From a checkpoint of a small mixture-of-experts model trained on Wikipedia.
Size: 12 layers, width 384, vocabulary 19601, 62M parameters.
Experts: 64 experts in each of 12 layers, 6 picks a token, a shared expert of 192 neurons.
Below are experts of layer 4 (counted from 0) of a mixture-of-experts language model. Rows are named router (the router's row for the expert), up (a neuron's input weights, with its number) and show model dimensions 192-255. Each number is 128 + 24 x the weight over its row's rms, rounded and kept within 0 to 255. Numbers have three digits each.
After each expert's rows: "mostly gets" lists some tokens that are sent to it at least half of the time. This comes from a sample of Wikipedia text that the model never trained on.

# expert 50
router:074070147136122151152147096142137115126110132160137104180134112134130137139146147125116131134167110125162108141167123139161105105148166099163144143121071160108132149143139113105158137143184139
up0:112097161164086111117142102166169112141115136121136141093109104177133168150136124075134114107141123105150113143099081163151108166121138154146146128118130150119157133105102099166122143182095108
up1:142116116152123130134124134097178128122129101165115115124145123116156136151127115101124111161135163103158141146118117131128060079133143153112168080152089145153161104154148130162129161108108134
up2:144118124120127119133162112145123118150127137110135099148129151105117162126161115125102096187182147144072133131137102158140123126090153135135095155073128136133151155098071112113136102135143092
up3:127099134111120085148117078143117115119174162128083072164092116111113146143119132129151154114182135115100097114146086145151115092147155112119144148116159104116184125141161119116155143163146072
up4:116148148140106144106158126171092118130131102164173145153127083123128134123126163101118112171107104113115081135156135155112105065185108098113111120152095144098138099087144139106109133127148179
mostly gets: " made", "==See also==", " found", " received", " used", " lead"

# expert 24
router:097090133140157147143112124150140090129147131136178168131117134175099137141125143098131110099127121118171132128141151104125128083124142125215135179074130151106130116159134156071136142120133157
up0:115109136120144120138152127104117081124158161121123182075116135120140161162125120144159099135166137130120104133160096108168153105089138091148118127121148109137167143123125103108111102140157160
up1:130063163160147150162093117111140145143136173118115116134159127169148141160124214088117132080117125144141119166115153152157140100141108096103149085101139120167106138102161132131095121109169128
up2:136142109107139123136188140129135145108116156128129112146092092166133117169143099130156121145103113112148140133151125108155104143106098116131101123119147129124173140118121126125126131119086140
up3:139113117111127147163136131104172095148133137153139169138144141151135126162082138120132174125110111137178153146133102124124075141124152124129121110132103166094127182149091107148115142159145136
up4:125106137143127127116149144141119118169135140160157130134163120136096151155117158150134077133097133155155083132105129129089115139148141097143134089097133129101146147108113146097131122129131121
mostly gets: " United States", " French", " | USA", " | — |", " US", "| Preceded by"

# expert 7
router:112108150128169141180123074119103155145149142107118125169139108207145105141142173144161167167115139091165109122145114149181143112116161121151141156130115157097106131096087167127133167145137142
up0:165134136110134101109126155106135121124062175125104144091131122100130129134131136101109158120116114127143173145121096141112117119138121118122148151137136126135172131168125182145117112176131124
up1:111183146107149130145119153111149097138084129072109096137100089115177107112158151181113183150150128099099111140168120106139090080103117170110150131169142147143126164135122128108141133138133145
up2:120173112125105141125160140150110150120127138066124117102113101142182137135169109145145124114146155148148118123129116137119095168178171115115150160138138169161095128109104137134120147139127093
up3:172145139137154133105138099136114109152121109155091122135138105191093137122094140072111129108136131100130143125150108144127120106109197153128118100137106125138173136131110143113121170113106143
up4:118090068117113151148147073111132124113128119105172108142103115178142091150109146131108132107106120096133141104084161118149111116155123112136121127072140127096145061133132144097105160130119137
mostly gets: " with the", ", with", " His", " with a", "- The", " Chinese"

# expert 46
router:114091148127129149138108154128098099100119131131132156130145126128074173123156133096143138126150157118146121177153177107151136078123162126124156129119123143138122118156137121089100112139148147
up0:093108134121137133169116145140079153135122164139129138101176111126138128082120123096148134106077160116116106153126161117143144066183142129153176131134134149137091113127078159133160115127148132
up1:195124094077089138131131114131123095168106149125162097139148142122130131122109126113139131165130101134112134166163143131139125062163139139126108130128127120171125151155125144137126139125129109
up2:135097143145157111112133146088125142128150164164110138139108142075144129156122165066133114154130114157137157149137136128135110162137197128172122130101138140120123156117137159139123084123109116
up3:119090104132169117155121121134053128131087142157130152134119140146123137128102181089160153108121132123097110121138098103139152146128061134108156119099151092134139176158168137105124092144132120
up4:097121165158142121132112088130142146109156131128101162151123120110093094140111156116130100159128081138147129144174105126143162105133145086137098152147149149106099088103126107078130113122041148
mostly gets: "on", " his", " at", "mon", "′", " full"

# expert 4
router:140130141115174113144108145139120109115122150126111152137153134154116171140163142100127153126110142112119115151146119130135129102107150110151109147168115114106107178093136150125142159174131125
up0:167155196138133132109133129166154128133107115123109111138175090103157146119135138122127119096128102119134121175088155187146085114154153122136130055097151084157107161097154114158147160122097148
up1:184101121119143101118121163121116083132098172146078116142115159168088149116124136131144127105137137132140113120131132107098123153114167182121159118130149145120091169114149195146131167143126129
up2:142150092157090128141155155127140172156132146171118132133155155127115125178110126097180172121185155116154166111144110120135122144114132161164112098116143101159192144099083131128120153126123119
up3:163126096121137116100131127146095133125123151132078133132139058141130179135093102134125096104136123128145128162148105130126154082113152097085107128100135147130133143132123194119113107124138153
up4:135135146139117094122139134127133173094161156137116126150140142103148116096130121106116111119103147126148118078098122120151131134149162112169157135133155072143111141134130133151145123155170124
mostly gets: ").", "s.", "\".", "es.", "ing.", "er."

# expert 40
router:115130153139152116167148069114093109123140161151125145113136132164151123122161149107132188128126131125154112139124086110163152115133156134154143113165139181072176118130157114097125134160133125
up0:111128131170146138122142123108108138137172157137147161131151180138128112161105132121093135153107116152135122150121159132114114103108142139116145077135142145107116097123144093114127104075130093
up1:131143151145138155139155107158110142120105081110116132108111143169117104090142105097200153150140131097152153057112126155130116114147147153073137133182093137160158141143159129113108132109089138
up2:106151134149113140115135138159082114105098126152135143126181095129163141155135090145158125117129108118131113132144099127166135116123102172128095106151106117112138154145120098115158116143084080
up3:112104091111107101134113088135155157139162121111109128122154161143125099124103125180125107183104152151176111095109139175129116142128128087133097161164154135118123119181131112133109124143128104
up4:140169136156133109131136049124122136169134154128120143128115131116131122162133158137096119132115160148141090170075135094118128086162119118148122140088129109093071144153125170113136182111107134
mostly gets: " music", "ical", " Music", " Art", "ology", " design"

# expert 38
router:104066097111134171145130102176110151121078158150121152141146141149133138108119126143126143145120144114171152155154141134159111134115165079118114129132084148081129174145148117105163121122132143
up0:140205109120085121111137125193148113123115121104123159135089126073089148137119086136095151134142146098120193194157158114151106134156144156108136135162111141142117139185149116107135141122111127
up1:124148120125137133135139117170126156130116089157124139089137104091112122095128121157148134129118075124134095107125106105174136135174083114127121136135135122101129141152157132151128120085136085
up2:121165134132171116136150128089102132128153148140095127159143105113114165093124135119084127157134151121165137151079115104107126095115153169117149072134168125091133083097134166137157178136131165
up3:124123122115148134127149126091136143149164128133113143155147142097152109092118107133144109153132138132108161142124117078106079148130136114165100105147126185162119176124105107133145179122136131
up4:119141137109160070128082126116100161132145125130138136082105125148114088127134093114128103119120142120114146144117122145151116149091165164154140108112130128097132088105132144145114118128127161
mostly gets: " made", " played", " used", "ted", " started", "ed with"

# expert 60
router:098112147106147154182109155158134079159077158182101153148122119139096156152129134140128148150114102118183142145129122118140107105079150109154136143097112149118164127129099119075151136171145164
up0:093150141121151142168159119108117131129099153148120162144118140118111144120126113143107112129100103111112173155123106166166136115105175129121115168124138139107130127086108105135115116178106125
up1:110087133101181140129107148178133098132145143138123171144099103096094109120132144140111104112078075113155113127106084125107134139144130097107120125142098172105123133123120109137109090132109142
up2:130137114122172130168127120147118136186114152099149136112119101102085134119087164102137168135094140149134152166151108132105127111117097113167109122127122115073152104155095127176096116114101107
up3:133128100115138155118115132113120085085106149144074151148093134107124113145132136141108116142097061129160091116162106115143147120123171123121140103131119130105137107117155122132111141124093126
up4:149144127125127131140098159130110117126121163144087152134121141105135191136156106127064119165105130107149124130146104129080109132104152112121140141133125099130149142136099114161148145107106142
mostly gets: " | N", " | H", " | L", " | G", "- N", ", N"

# expert 27
router:121068149129100184174128144138102109112121118135163085096172104130116109141160140157149150164151100115147121141116118098166118121103177120177151123139107146134163149129113117110131134136136141
up0:131119121140140105173090112132145147144136132141142122133134127102119104143156127077125159135131106146174179111102112113067112104145104136115139159138094131138145152099097125152145142104163131
up1:125088143122128169159122094151137136188121135080144098108065103131131149129111135139154143113109086115154126155106100126143098143084156125175076117125094100096166159133122114111124162132158152
up2:145142100128080154130118150084128124120121109139113111064152105123118135108138171116129166134127131106098124094089106129144142152094130149171129126150146129096155167112095093141144126150110141
up3:121129108096108098108069139117091145124087141143132142142148135142092130146124132127172149121094099147136075151088124122132148110192115137161161122130122118119123147134102162165099135124141151
up4:119085111109135164117116090130119101136146165133120153098114122107099153129134146168133130155126112159155140158143149145144106161102148091134141088095089099116156142110115128158138142178104094
mostly gets: " (M", " Reg", ", V", " of M", " Miss", " | W"

# expert 63
router:112110165142134164167128108126109120156152145124130106138154132182136188136139165141170151135151109128169102130158124147138169116153120132129142141140133120100093152100111115125124113132137127
up0:144112099152153172146113168145115112133118100104107106147109112114147115132092164160149112128121130141132130177164135076110154134161077115078147122126166111079156102130143147134110094123107124
up1:127146140116141108164109134096142137150112120132097166150096142109174142101074108203110147110135136171101131154166147108127153095116136108137138046135106128134105147152129102121114096157124166
up2:106142114063166110139126111133143117123144137108102138171087127145147116127143118125135158120181126162154140140139132097115105111108147118113142140139125131115107176122086133133172179139114141
up3:133146163113131134108137116109123131150139155177107107144159107129082122141119161127141133140109178115156142152104129116128127165154137130125144176113117130143132134140112116126117143094115127
up4:119134101159120147130084101121145152104145113142120165137096122105154157110090178129118138133145168116156172113150062142110145118153112130083119122137132137128127146132132153120129094167105131
mostly gets: " Kar", " we", " the b", " b", " us", "ga"

# expert 35
router:080088176150154145156107135144122110153109139145103162150127109161077158154149148096128122133137147128166108161155122148127127129127144127131150122097122133111122147125106132083142136137143149
up0:115133142139164148192148148104132090127163108119093126091121128129181125131117140075121144105140129124114084142129177145097129143142159119102151123089182101122113170144096152137150105102163148
up1:094109102104140147106130095164104140109153095104133105116085083130117120169155103119136091087123179100143120112150151160125129121140150111138108132157095138119111155155135081084131119076137149
up2:108128090143140174156134139118135145116152156130120145157138132158139060146147122141155146125139123151168096125159130151143136133172132126127134115093140150135117117145142153126127082104137115
up3:136139151115123145114148095093093109156112071143132143120091108166113134143121126092181151113190143118142143189158188118158151135106149166124144148111142188108144106114149134133132148138107122
up4:111148106134142163095157090155124127158097149149112105104134130169066154119138163114119108168122130099148098087116124096107139093097135119119119116123123107099124114149145117124128142153124111
mostly gets: " Thomas", " Kar", " Jon", " Vis", " Cas", " Tur"

# expert 3
router:088082132131157148158143152149156117139109154129136151164144141129126152126166167120114169125126147143172132161141171152128132116160130108133125112129091193126137129145117125116160120141137119
up0:109153165099130154149122119164142167122082119152153136131097101120113109121114117124110155110126094114153109153139168164117132112135128154147162148123097147119138154160124126103147094125124156
up1:158132138138124118141129159112130147114145168161170140141146141118155122115107174114148124128132138127106131105156118141103090140137117134126136181131147173116092179120144190174139087121122111
up2:086163085115138137130121144117129112084147142168109145150120128105136131108138133122128166124130111097154151109124106107122084079172139078140159099114138120149121112144175132111159170101138114
up3:115105112136128167108116195130121098109196157131148120155130122129166124131142160141119140129121148100101076118145153119111118131119116127124103113125110158158137079145124123156140193144136130
up4:092112177151152128100092151127132131104141173102104149093112167117118114136125123160124137117148168131107120127112156134123146136125182175113158136120154151143147090111155153181158111145132150
mostly gets: " year", " time", " season", " years", " until", " days"

# expert 49
router:114093110105130125153097122130091089138115181131151119110182141151160166136122128139137134138164141139138100114147097107139124072100143119108082155124119160121126135112156156121176126152150110
up0:138090117077088111125139151076114133133108181172155160159126113144122119115161101098146147058144147120148155157131137128092139125140162149141122110142125183099160127143105132079129137145124127
up1:125108116097116161137142141105139110137132147134096138156133127141103144133112146146134142145124157103166105141145095096102128132076121119128123123144154140153127107148078116152140132130136131
up2:178099125130132147149081132150137134134074143167115109171112133122156133144121136096166121131145120154157130111145119144136119117133113114117158099109126157180154142156108133122129139108117134
up3:136145118096141120061142110122117118104150084094144142128110117106148129144155151167097126131163128111139146135128133139107159104133164125115119142106124129116121147143118134112120111139135116
up4:131102171085147173135114131119147088115124083143158135125146172107134153102123149154102145150182131131110137131168119145080131127081145116140159136165154097104149093122113077148130121178161133
mostly gets: " A", "ip", "- P", " An", " sub", ", P"

# expert 32
router:103134138141187155173130103127148094131141138117134156176129139142096136140146127080097117145112157103136137127152136149128124109102132101099181108135134172120123117108135122135127179193180148
up0:102124105103135092148097096120100074126123144123121161172124149084151118151126152141156122163136119153103170104131125101166113130145163123067147157133159148131126123128099086109119104155139088
up1:094118146152116145099089155122115106140138109139095146109075160111166081099160123127122140087146132095128142175115120149115181161165103123169146086104141158145154164130115112135129114108143095
up2:089131143104126118093168110136123097151104077088163113156110113073160137145160106165088122193101139125160133107121115111134104102101148151153119141104128157123107099146122122109147146153140150
up3:122120144134126113119147140128112094128144115149128166169135146114153157103128130082131163136123117077140130126103129117128102095114148128133136150121098133130165111103086144119115162127140115
up4:117136142123136121159104118144138127156068114132095141151129126090110106151142139123139098084093132143155116105174118123124171128154165158110120118127120118157093125132167133173133167135136145
mostly gets: ", he", " his", " he", " they", " she", " He was"

# expert 54
router:120118141109108155166135123155123129148120170146165115146154125169103191125164112139145115129154107127164124153189146088132114112113139142105094112148081132108133129114127104106118119132105149
up0:119098124149125103159140156078132115104156067154128100093122112104161163111144146118102150170152122172124113130164163116125108123125143103121127117121111128114122129089133174137090139150106154
up1:115107148157176165122137131161171117133143157118147169129176117144089130103144113151096095145122098127139156152164166127097166129110170120151102129145128143124156141136128099111156147109174186
up2:157090133125139143116144126134124098119155145144117148132152134167101118123157123142090095136121109143151117131141120127109080110136158152135140101118117142113158183176168138148070093111131136
up3:139096145132165152164163110103088091115123111096154145134114127148178114163122137078140184129116140149128147100151119102163114139072118134103167107111125125107106106134144154143146137114125120
up4:101109130112131112119133139139192125136086124125165176135113159146106114111131133142109149109119111142160140145157140095129145170110178097133148115086110136134079137156145085099187117142161152
mostly gets: "- B", " |  |  | ", "b", " | B", ": M", "| B"

# expert 48
router:107118116137148121164148118133120107140109134151107113129084091199123136172127120105129134125122162124164141127154144136150096095087129124130138151129121156112128166125137132084115126147153152
up0:128126121127128140124127151119153112157126157117148162109103132156125119138126114118100167112112140131107142095144101085155110131137123136121099144189138158140130163144143108162095144120148147
up1:166120149159130144120156106076122132107126101145121115152124135171165106131118145140101129107098145140135142161175159145121134115093113115109135131180098119130101117117122148149129115103071093
up2:160085082135148158163158051146169136124131144138104089139148131152116101174085084121126115172125133178167092127148176088178134153160086074171123101075068127110126111120125119133130087090177124
up3:118141120120139109113098135108138121141073164117087093146112110162163157118117127151100109131141152172125148116143168123128125113091106121119145105125125118142149137154113122121144132143148112
up4:131105121118136124112138169103145110146156112102123143081149140111137139161160122115140133097122121144122142139143122086084187143105121106123167132089149150143103110122151121088100170143165080
mostly gets: "In ", " In ", "- P", "- C", "- D", "The"

# expert 61
router:067102175159142145144133103177114118109123167118112164149163154160137138153131143126144164130142161084156123137141140125147118096125155125135121119166086135140137135132134144117124137124101134
up0:171111134131157116105101130187161145109154128138110079093151150123108113169103132106074073173113113134137110121134167185129119124137120125144095128102148082139131155132110086116128102181082154
up1:103076177126149142126144098133135104148140082074085126132139123121088093137099120166090138113115093101147110094147130177150148112158133096110149100146086079172099138102151180142109140126135160
up2:129110127149132133137146112121122099129152120196129111162115118113133112124113125132156135133108133149162111146159117115115139080113108090120110122130100081137118096148133098114140105089077113
up3:157102130112151076147165146091115145125163162135141099132160153123128120147134134139151140138171126125143152166138178067129156165161119133126153141122166133132141156090144141164153098130115082
up4:083141140135150152094143109077149149132161126183141152139089102122124110164077098160131101127168139127149123116121093108107149093156132091106104155129128138122129111099144139121138111163130127
mostly gets: " City", " New York", " United States", " | USA", "ville", " Ireland"

# expert 42
router:085113151121132129147111146149094154086076160143112124150129146155103124112126170117135128131127140131160148112151140152127173103137149139116101129105101199108122112091150173123147123113095148
up0:114099155118145119145165140117148085104071118138114136166160100118086118113081114069124155123165152137121142108130158166128112116096109167161157159116137134129126113146099135123162126153121121
up1:088105144124114141102074117130101180096138091138128151115158146132115127157112167139115115121084155127091091147129132146170097123137139142113118122096115126090115125136120110106089132129105113
up2:120137085083118095130126148156145112082139138142133150110123148159115191109175130105161136136147117153121121097148098134143119110094176148140152140139136090109125159083122134075106115128085139
up3:145125119112131111149144105111117125103142113134080104126157149169075146125177171098150157150159117098198150142124111129145170165170143158142148122122165156081131139127103082103115124149095137
up4:120124102119141119132133092170111106123105138112099167185092144114083170102101134113168123163123104173138148097150146151076121144097139115093174099121121146141166111091153095111097106165125149
mostly gets: " p", " c", " f", " s", " g", " n"

# expert 45
router:083098114136139129138141108162105097126096163143115104143128089133123165152151165120108141165153138100125097155126174137118115122129153102127132163112116148106135139128176127117135147134140151
up0:099115129137091109183153122149120123171097122120125132115154089125114125164093125153135125154150126139175130111177173123149119123149127126164132134128075095099138130143105098098125131092127129
up1:120133140103108130143139109158123115134073128127116105101117175139158136135134104162128152151097060120155081162109120121159154145123154125166129149119150076080116148113106086114139149075142098
up2:101111109098134150160128114178104136157086145137109113122137133160102102120115154168130086178111133170100097077145114124117158160127142160144141118144158123096095115119158171120143099166157124
up3:079118174135103133122153150092112187161125104111093113126119169143111028117117158130105140147109115138149116128117124154142140146111090099135109157135071131075127101117153107158179124156088082
up4:127170080151118121127081107127141131085134105146102159163133135150105131166120105165116098102151146128096158161163110107183112138142127120121119131152131112119140110133123125128127123091130146
mostly gets: " is", " was", "ly", " to be", " are", " were"

# expert 29
router:098098132109139140167147147136122120124106139151130118181140149152131115147127114100105115115142135139116145118154141167168125096154145059098153122161117141118132130097132123114158132153154155
up0:095110105175178122116100159091149109162164092159097083117105122147151127126132099110115128150126080085116129121088101095074110140142122137118165120142134153102140152137143160147096105158149189
up1:110100095134112097101091137117149096143116139170132124150158123121163169186116102129132102126112133115102137089143130169142157136121177123144145109110135113139158136120097148123098140148133115
up2:157123102114108123121093149158156146128125135126107115123161109105171208132152129132116122114128119162111127125156151132131141093138122179158105128123103159125133116117118125111156138156140105
up3:121119120112135113108137083161103143100109138164165137146137091148135126124122125132158095123149096173132121104123152121108129127169140135105140116128131149118124116113118178081128052144104125
up4:107140144186141116164153145141139096146132148131060128146153138147165088174170129088092154085152122164101135103156142115132125159134173124100150137110085097113096148125158171128115132121136192
mostly gets: " part", " named", " cover", " included", " run", " died"

# expert 47
router:050114154144129155150125118147097096124127123112108186148117130150103153142148136117144135141140175118129132154160136135154150085141168135135139152147109142134105127097118116117096106160103139
up0:130113128107134079142119113119150112133106138126113174133122106137148120148120132127115081158136119089136170163114126105118137119143109121157139157089126099130130099095102142106153155159112124
up1:124157106142132149137125132138145108132150094152139112120109117096117094155092090107095114107112109114099134133110179129157136098128110126093129139130120145143138084119132136122119074106126164
up2:125118114146125123130118126165127107130130111093092155100142129156089161118150110139099144143135131160120081110120148139121176102152122152139160126112152112150123095150176098145108123172180137
up3:073109150118134155097111159127101055079127119114101125146201142149104114124138143126158132116125103120144156132113112114112173131162159160155160114147165120141133122124098099154122115146099141
up4:104092138154156171163123123129143094109126166109140149115156142142130149149126132109124119111082137131092102156093095106145121128132158123120146147112116163154137135158125142119132121161101121
mostly gets: " school", " State", " School", " United States", " government", " U."

# expert 16
router:107105110107156139158115100134100108132081116154118146131138113119134121139147134135111141157117137129173138193163147159151122088127170114142154121086095128120161139112145161113197118135133117
up0:091104091119144140114104083130153126138150177161102146143134143136145134164143103129139090136142173132105148151124137146092086103081109111120110145118105165167104166154157078129150115142119146
up1:125133121123172127128084120145091161116160112149096129165136138143144138144138122116105133099136162121124119160116073126144124091107144132103126128144135104155114178115125119138145121093174109
up2:119161100134149161140113156134156127141147102140137102144114091094126104126141108126148096132130118113139117135130168137126118118172122116109135091113102124114154079090133076089102114155075170
up3:117084145140117137089136096139109105113132129125147142136114169090106100129120079138127130185123152142160120092133093112124141116115110091132176132123148105137124128150111165111119121143119140
up4:112129142108129153114129085159090146114138118102140142098109144187084155140124127150137138135149140158138120093108133152123126110124108130140162118137137091103132160113151151142128109109157113
mostly gets: " found", " not", " also", " played", " became", " received"

# expert 12
router:077111118118135150157126142161095118128079206153122103158173113163106133122138136100145121130136143128151137138169121124126103109131158127091120084138087158111164099103115108121114118123104148
up0:129131113101143113141117143129123124144137146174134109108172097116107101142124152111116125130117120126139118165144098127105151113110141126119135078153090124132131111132132122143142160108123164
up1:159112103143132126172108111156152141103121113185147122125155083146094017120079166136113091121136108104134105124159164149142107153184117114164110139137080110106128154113212151110136143102131115
up2:141145115095148105098090110087086108180088084117129122146130169116130150100155119130147170133105089107156108135135134104128135077131133100108082126092121149110137118165136128114146180116147158
up3:129153118167148116139149141130089149161097106130147096148114117177142125092166122122130072136129099137131135152136131109148162133127107132208144119153151119111126120097124141153163065108152125
up4:079150099158142116140177100127118126113116128096138114075143135147111161123132163065092164086176104199113109092118117149097152116082149126113135104095145147136131091114167100102168115131110126
mostly gets: " s", " ex", " dis", " res", " c", " the c"

# expert 8
router:073102118155103155183128122127117129158116167122117093120116119167102166137137161112146172125130121167140129136128113137112124123134162122128144157128138135120119152132110107108162108129129115
up0:130146162150133167127142145098152128092145145089124089118161084149121113146126111122138107199146087164140152166161115093112140123150173132129108152128131169100143170170082119151184146117100106
up1:128121099155135099201109148118117128114123102115160110100125115154154140168153115088090155114168151114126148167120134123148123169110150112130106137128113141137117112107139095114110130146157104
up2:108119129154116120184130096121102086104153142108063115120108154175122139098113170152156119120116156133135083101138140121118135164158106191135125164113150122116140129124183118108149145130099105
up3:102133127152179139097155112107128111128205150098127116141158132124154149178102140124173144133152147176083152160155098125095058163141156111135166115115137127163131101111104155136125090121137146
up4:108129105145112109159126122099095128097127112149145112113134126166104166112134131095106149095083164194158152113099155131078103109166095115140134078130146123158118115144109134128185097101127094
mostly gets: " / (", " These", " n/", " Mus", " Anton", " | In"

# expert 11
router:124101102129139124171124116139135104106118180136154138121117112169105140153129120119119163118140166111153152171144150095144085109097140093108153153110054135117143129131141153102143135134139106
up0:137128125140141140147120109161119113147096124126160139103060107096150127153120121118113110153135122137142151122109136103123122154066151117088178174096162094128106155098157092143167123150118097
up1:118119098097105171140153105135153149136119066088163107093141120123078123135125118155143141179094146130143120115105164138120110122110150101157117147118116119121126122133145141145139123107135104
up2:131171147132162121124126075148138120142128112110125127118111117101158125140154130144086108143135139137166163143112134137126194152126145140120152166152105125124090164105141122139118126112139101
up3:137133106113118112126145092124104084160148135150142163138145148131120148145147151133170136150153169115099148119148122077169107110090142143115157097152137144138173124123097091140085129094126121
up4:119108081115115111133109100117122143163181165094101152108102112187137115151112121111127132134157126148121167132115125131152088089119122118122106162124098147119149079135138136111126154117149147
mostly gets: "The", "  -", "- K", "- The", "After", "In the"

# expert 10
router:077089164146143166175132128122140117106117149114116145137115087164126124149116176100135148170115139108151114179150121126182120129117177100119121122128136131119141130095100140114115156146122112
up0:105138124121141166110113114083141139128093162114108123149147152114125132150120133153141137113180128168128176124120112108154181130121169084168179117149134169115159139132139094125154138128148138
up1:084129113113092116178156137109152164194159126112112111143128125104121093115121123119159144136136182128126078140116112120114132141134127135169125161153086139117168162082071137163104102161144118
up2:125142150115137150138133114120106145163119145126109071119139105187131146172087104134100101197107142157128111106151157092155082156137134134166158092096097127141143092186139157136146095109134086
up3:145084170137127110119082141176165136126107119121080121117143118150111131136119147099070141124076147132105093148172152101118106118049119139153075133112136131123130135092127084106139144095138163
up4:110108133138106126128119118122143114164131142075132096124083154098129146152115160130120109109137105114123121126105152129147180158142153097181154138157168143101137162131097110152137129146138124
mostly gets: " Indian", " red", "% were", " human", "and", " | – | "

# expert 17
router:098091156137116162143105119150113127144122167162138125175130140179093167151172138100142117154126143106198122160178164129133100087099136104134131130112103137108118106116100152126120135087118155
up0:105138094110111129127110148106131109098141127095111112114145154112146134150147085111098149137141116131102109117173147124093103080117134113135123162153123111080136158105110150130138136109107093
up1:114120138166150112113131155137089124110181151133144180152095084107080094153148094081118090080166131118156167159198157104160120096115148100111103121100078124124150130116130137127142126107109135
up2:168179169152130092151115112145115130141149146154094103158112132116139184161082128117163110140118147149143143114163170106144101162122163147126116170137144140125102143120167167134125077119150157
up3:118150153148128166141146132145155147120099138164212112143161140116152156114156129147128139074124101098106175139143167133115146112124128169136128167161106141131121159185156142121159102110123131
up4:085094127151116149112122135117093151158137160137109135164156120157159131150121108110111107156146155133115107097160125078154094084115101131134147135099142103145131083116128152131147097123088120
mostly gets: " Sam", " in the ", " ex", " Pan", " Peter", " San"

# expert 19
router:105099156145159154134111150132102142135162138133154113166130142187140135154156131096139114139150128136161101141140130154159131122108173114124139152165105135134106138098092170113152159169167161
up0:133111157120172123147094119128090173114150096174148147119139108135131097160085110091119151103099132130132123151100103130112168092138157099102098161124121122102166131110133130125130107091124137
up1:127126137136147093126126184158132166160138095145126118130149110161110126135139147115142065129025128092122099149140137155120130158122127132131112132146131108103142154152132169109077120107154150
up2:139134132158110120121124151144119131122117137136186130135163132150150112110129147120107171118148114064117147123143131122146141150080115149146156170162121177103108152164121156052159176135166111
up3:140076163152093149160158156088066141085130138120124136115164134151138148098170175107146112109119140091142142135118174153157159130113118137126120139072124134154149134118085164131150155130127127
up4:135121117148118143158138137135126116118136119150112131125093161185144110174135091085132151108141139151150109144107121141149116123166131120140121095094150124160148126127160133135146159149107136
mostly gets: " Mad", "- R", " Gar", " Bal", " Frank", " Dr"

# expert 30
router:111126135129154139163114087114115105139152146095117084118127116143139146143139143099118150163128173091131117149136149127149148124060147105096158103130113142109113139106134132140127151171112155
up0:135185097113148124185156131091150123121175098121087130105101116143149127106141127194127154159148147109103118109120102112118124135142130090135177114128112135172116137152112132145156114126116129
up1:109157091141154113121164109125067123140143139123147103163148130115109140180138155151109127122104130138143119173100107113139113143144158120156132129140168108114111168100137124109152103129122106
up2:104123132109185140125087118090133132122155109119163153182103146106092123103094127108148121107127094127103185209118095148127116121140091140160161114102142114076095159121180116126110149144153125
up3:091138111123126101169126120140114112132121128084125126085122134125100138167176155127097157154148134155152168123145103098141179118129118126130181099123101128136139137139156110111171119111145144
up4:136133151171158120127153121128074090149133120153103096099134134150143138144124132128110096092145141143125109147146117132152166153151153114094129104104140095134123140114124118147148174139085113
mostly gets: " re", " also", " inter", " New", ") is a", " and was"

# expert 14
router:084140135140132147141157144133084101151129183148140123120119108193115128158139134110111169140151143142146143132148116131144107099137148147122131139105147153123094156143154125111120125158093122
up0:092149170144137133128133121174130128131124150108131128091165131169138122157120145132139156165086089178138114100155140163150146145113158120089138190124167107119103166146098142109112105134119112
up1:089108124140165201151123147076135087140087119106122101113115103121102081147109168159118114128117156191138148126155118122138124132099084118158116100096122128115130122135117136158135169126110141
up2:111145132112134146116141139121106089110102125125133150172141119135106148155151109100157191127112176134094136144137091136138099114076108118129174119136131118081154134115088112164082116152136139
up3:082148121137138105146134119127126146123149119118110151127093112145083102136127125172145131128141161148158133127096094125193094091153101141136115135165135130133135117154105111106147112156126085
up4:060113126122154087122166099141090141103139138129144117133117094164154114119123062138108136163131114140165134086162101098129086103140173129137104126149148119183100135136120118144173152130133144
mostly gets: "The", "- P", " km^{", " It is", "- The", "On "